{"num_hidden_layers": 8, "hidden_size": 192, "n_experts": 64, "experts_per_token": 4, "d_expert": 96, "d_shared_expert": 0, "hidden_act": "tanh_gelu", "moe_layers": [0, 1, 2, 3, 4, 5, 6, 7], "router_score": "softmax", "normalize_top_k": true, "routed_scale": 2.0, "balance_loss": 0.0113, "balance_bias": false, "init_std_router": 0.0399, "lr_router": 0.000738, "num_attention_heads": 2, "num_key_value_heads": 2, "head_dim": 96, "vocab_size": 8192, "norm": "rmsnorm", "norm_place": "pre", "norm_eps": 1e-06, "positions": "rope", "rope_theta": 500000.0, "rope_fraction": 0.5, "qk_norm": true, "attn_scale": 0.102, "tie_word_embeddings": false, "parallel_block": true, "init": "uniform", "init_std_qkv": 0.0426, "init_std_o": 0.0426, "init_std_up": 0.0426, "init_std_down": 0.0, "optimizer": "ademamix", "learning_rate": 0.000871, "beta1": 0.9, "weight_decay": 0.34, "lr_head": 0.00748, "warmup_steps": 289, "schedule": "wsd", "decay_fraction": 0.801, "decay_shape": "linear", "final_lr_fraction": 0.0, "batch_tokens": 65536, "max_seq_len": 256, "doc_mask": true, "z_loss": 0.0001, "train_tokens": 263900000, "max_steps": 4027, "dataset": "wikipedia_en"}
Below are experts of layer 2 (counted from 0) of a mixture-of-experts language model. Rows are named router (the router's row for the expert), up (a neuron's input weights, with its number) and show model dimensions 0-191. Each number is 128 + 32 x the weight over its row's rms, rounded and kept within 0 to 255. Numbers have three digits each.
After each expert's rows: "comes after" lists some tokens at least twice as common just before its tokens as in all text. This comes from a sample of Wikipedia text that the model never trained on. Tokens count by the router's weight.

# expert 18
router:104189153158135209188096181101072153088137156170106118146096161144106102056183173089145111200153150173117060147115161153101129130117070132111105119152149125131151100137140143150138142098114126094110144163106119177152065150147072130139160132116128110076117105108147156071196108163110151095118129129098108152104129131117186133107143191087140109099138167094126135081168109075131053179173165116106124164172114117125151150198127155073119110126129088110114146153104205168117185154098069103125172098110194129168108145147099126147092104131161117142157179128094114133095123129164161159
up0:135173151136094159147169156099100113112181150196145107142137139135152124088108097155174135109111149076096091079170169093161143081123105174194134132129150090108113125128112074136105205110148149163161140133088136120067116090120120120159130158107134145102085109106145143099126121071066182077167106138100120107169108110122116110122119150076080134079176162102121114068168140129181139146118104151086123077099173132208092130118131134124117186050135182137155128099094139187161137086071145086118159138138168123162121127194172136062123178096129149148109182203136164117122133143078104107
comes after: " of", " in", " C", " to", " a", " for"

# expert 46
router:134145118191052130117104120171167148199121108100107128140117106158165089078100196079157148099145120126136084110135091102135122110163115066137090112078103138177147110093144105102133155181121156098073138138180103096094152143195120122115149096127101110108124113098082109141079188059109172199080133162129147118124148095095168117140102129174111134157131138116086135123142130160084136115066178071166123136116080129075135183119085081159107177128070109097148077134089137129110100120104073141072154113104097125145162123188096125103144154175166140163098159111064162190135158128144085149
up0:120103083115136104198096158095118133133168127089118111105106103139104108136174119086137118160126097151095126135116081106123147147155142109090156114088156091094130164131069151140093158139210168194176119106117119126157094072144129175069149145112130134111026098103180118113124132130155191182148121070133107143192121130069130123162100103076090175151062071136145134159167075178089131128171077133114148128134140190067095091117128125111163158112127118108142083112119144121106158179156152165096195161136127098169070118155121101192147103135132118164135097111117148131087056115127178164
comes after: " of", " in", " with", " for", " is", " as"

# expert 53
router:161121104113079120111168143136097138115121121099134155117144104121072153163098081184160115084161100133174159130115122122149153111103140151094158107163093153180119105168176131067178105150121106099166122124082194120103114150119110088146066117132170153170182124102168113182127103150133100089151169162154188081120155101090160214091148158105093152135104167065169098111131130117179136074119104116160096119114126170153088147181144180100159110130056076163105098118170085159149086098150131140111101135101117115086130120077195130078092121189116161190109124095139165101119189171112076130
up1:155135076085139136155164160141117120145131155137129141126104069187119098121103128087107101129095099124116067162133154098131103158103125109128165082162124175114106157107165137120126135090090130151148141132086120060057108162145155217198072098150115232170101161055120117144146073091153104071133110119048121100113108149046132147160132090138149118123128120139137106144141165148143107194129149107132109132143111187126093088070119149126149146134157182123146096138143086158139133130142132127066157116206166095126156143131086100111076172115062126128104174070083188128123101145114107140
comes after: " |", "|", ";", " on", "ame", " Team"

# expert 32
router:135120093077135090111144085157149142158204143137126069185117102119194075110174138168105130189134105124133183082122091170098165134163159085178093153182105165118055160110142114131156180155078167088164101129135169154103098123142173168137190146178128117167148143113100096179163054113100109112122109086084108115114076113120100179095141131104191130073137133144120156130117150135124127111143090142113144102109141094125087174088166201129136096105132132118084151137082127117138138164092187112080111096095149153124107100140117119119153179149086153137174136197114209090154119123161100118
up0:141133062165126124150188127105105114128147141133072104148110043157118129119112166118101123090089128137121167147164105119156159112145111125166105155117101100118076177103151180123156111204109113121083188124107157102144098138086172177126146131118076120117070170140098126125167130125173139141116153144206109054117127115117117127150146140122136193099101102090120188099145053231122124117121188133137101104166191181091179104155133102134102164102123178146139083107139088200149123134095132129119127118120163169140116152072100156141113163118192164120133136122192176131137141123095052085
comes after: "\n", " |", "|", ")", " Ti", " information"

# expert 23
router:149124091063153081124148136178149106171173107153102121167130136107112068117129160176057110099141100156087092135111125159115126146142128139122108138123097099183099134142088202090105168149159141094154082096158124098159101170117076082089180085153136128126141040152150117139145141128175155125080129129087127086130068085114112102081114178176123132136154149159133070184120099087072145195156136200128103164139109137114108128061170098145163134174100102114139089190171131156212153080162098116139117130177104155151112144116090092102109091153134145106105101112170147109181140159169107146
up2:170138129125131170140088149090118125071128157116092107154093136158141147119139134168100131164078159142223109127123134135156105131095135148169101084122124136067147134117143130147125109085099169147130155126135087090157095125122145134123146135040122208131135129106163153104148168135121112081149122116133148067088165139079096134154079189224133125142124102134141171113094161130148113162110206033116129120114112216037183081155139140105136090112143117160116116157165087129155127076129148090102199073109139137152136123113120134183175123156163159164133179105069078111105115099131122103
comes after: " |", "-", "  ", "|", " 1", "\n"

# expert 28
router:136089120164095122122149122095095193161164151110143111127119146105179149109115187177105204206175085128111125166091148112137102149131055107108079088129161087152056108096176106110122177111152111144137119148118112089057117111103158105107134068086091135091122130114138073115088152093097089101155120137153077131127167131099138151158116140144119093109126135062120152074183178193165151121151156132171201057084122094121111173155083125061114181149084124157096153154095126175113059119081145130069140100100125121125125153209112119137150134132130123114120167105128127146165149102126126140
up0:174138114138102145092138129106120156094084106134152155133137094118099131114130125131202148112125143114163165160185143053107177080110179090140136125162109196129093108154143118140050173143120113100157154103081146116138111107195080139106162116041129152135112146105133177156137177101123148171113137109139103160101133101172073186146128138103144142046080127119095126159180101145151158119077189182121175092136128104101077105103090126155122077122153124174150094082124065118139099219225149122140118131110162100107177127161126138116150118061104123129121122156136184132106075139139113150
comes after: " of", " the", " in", " and", " for", " to"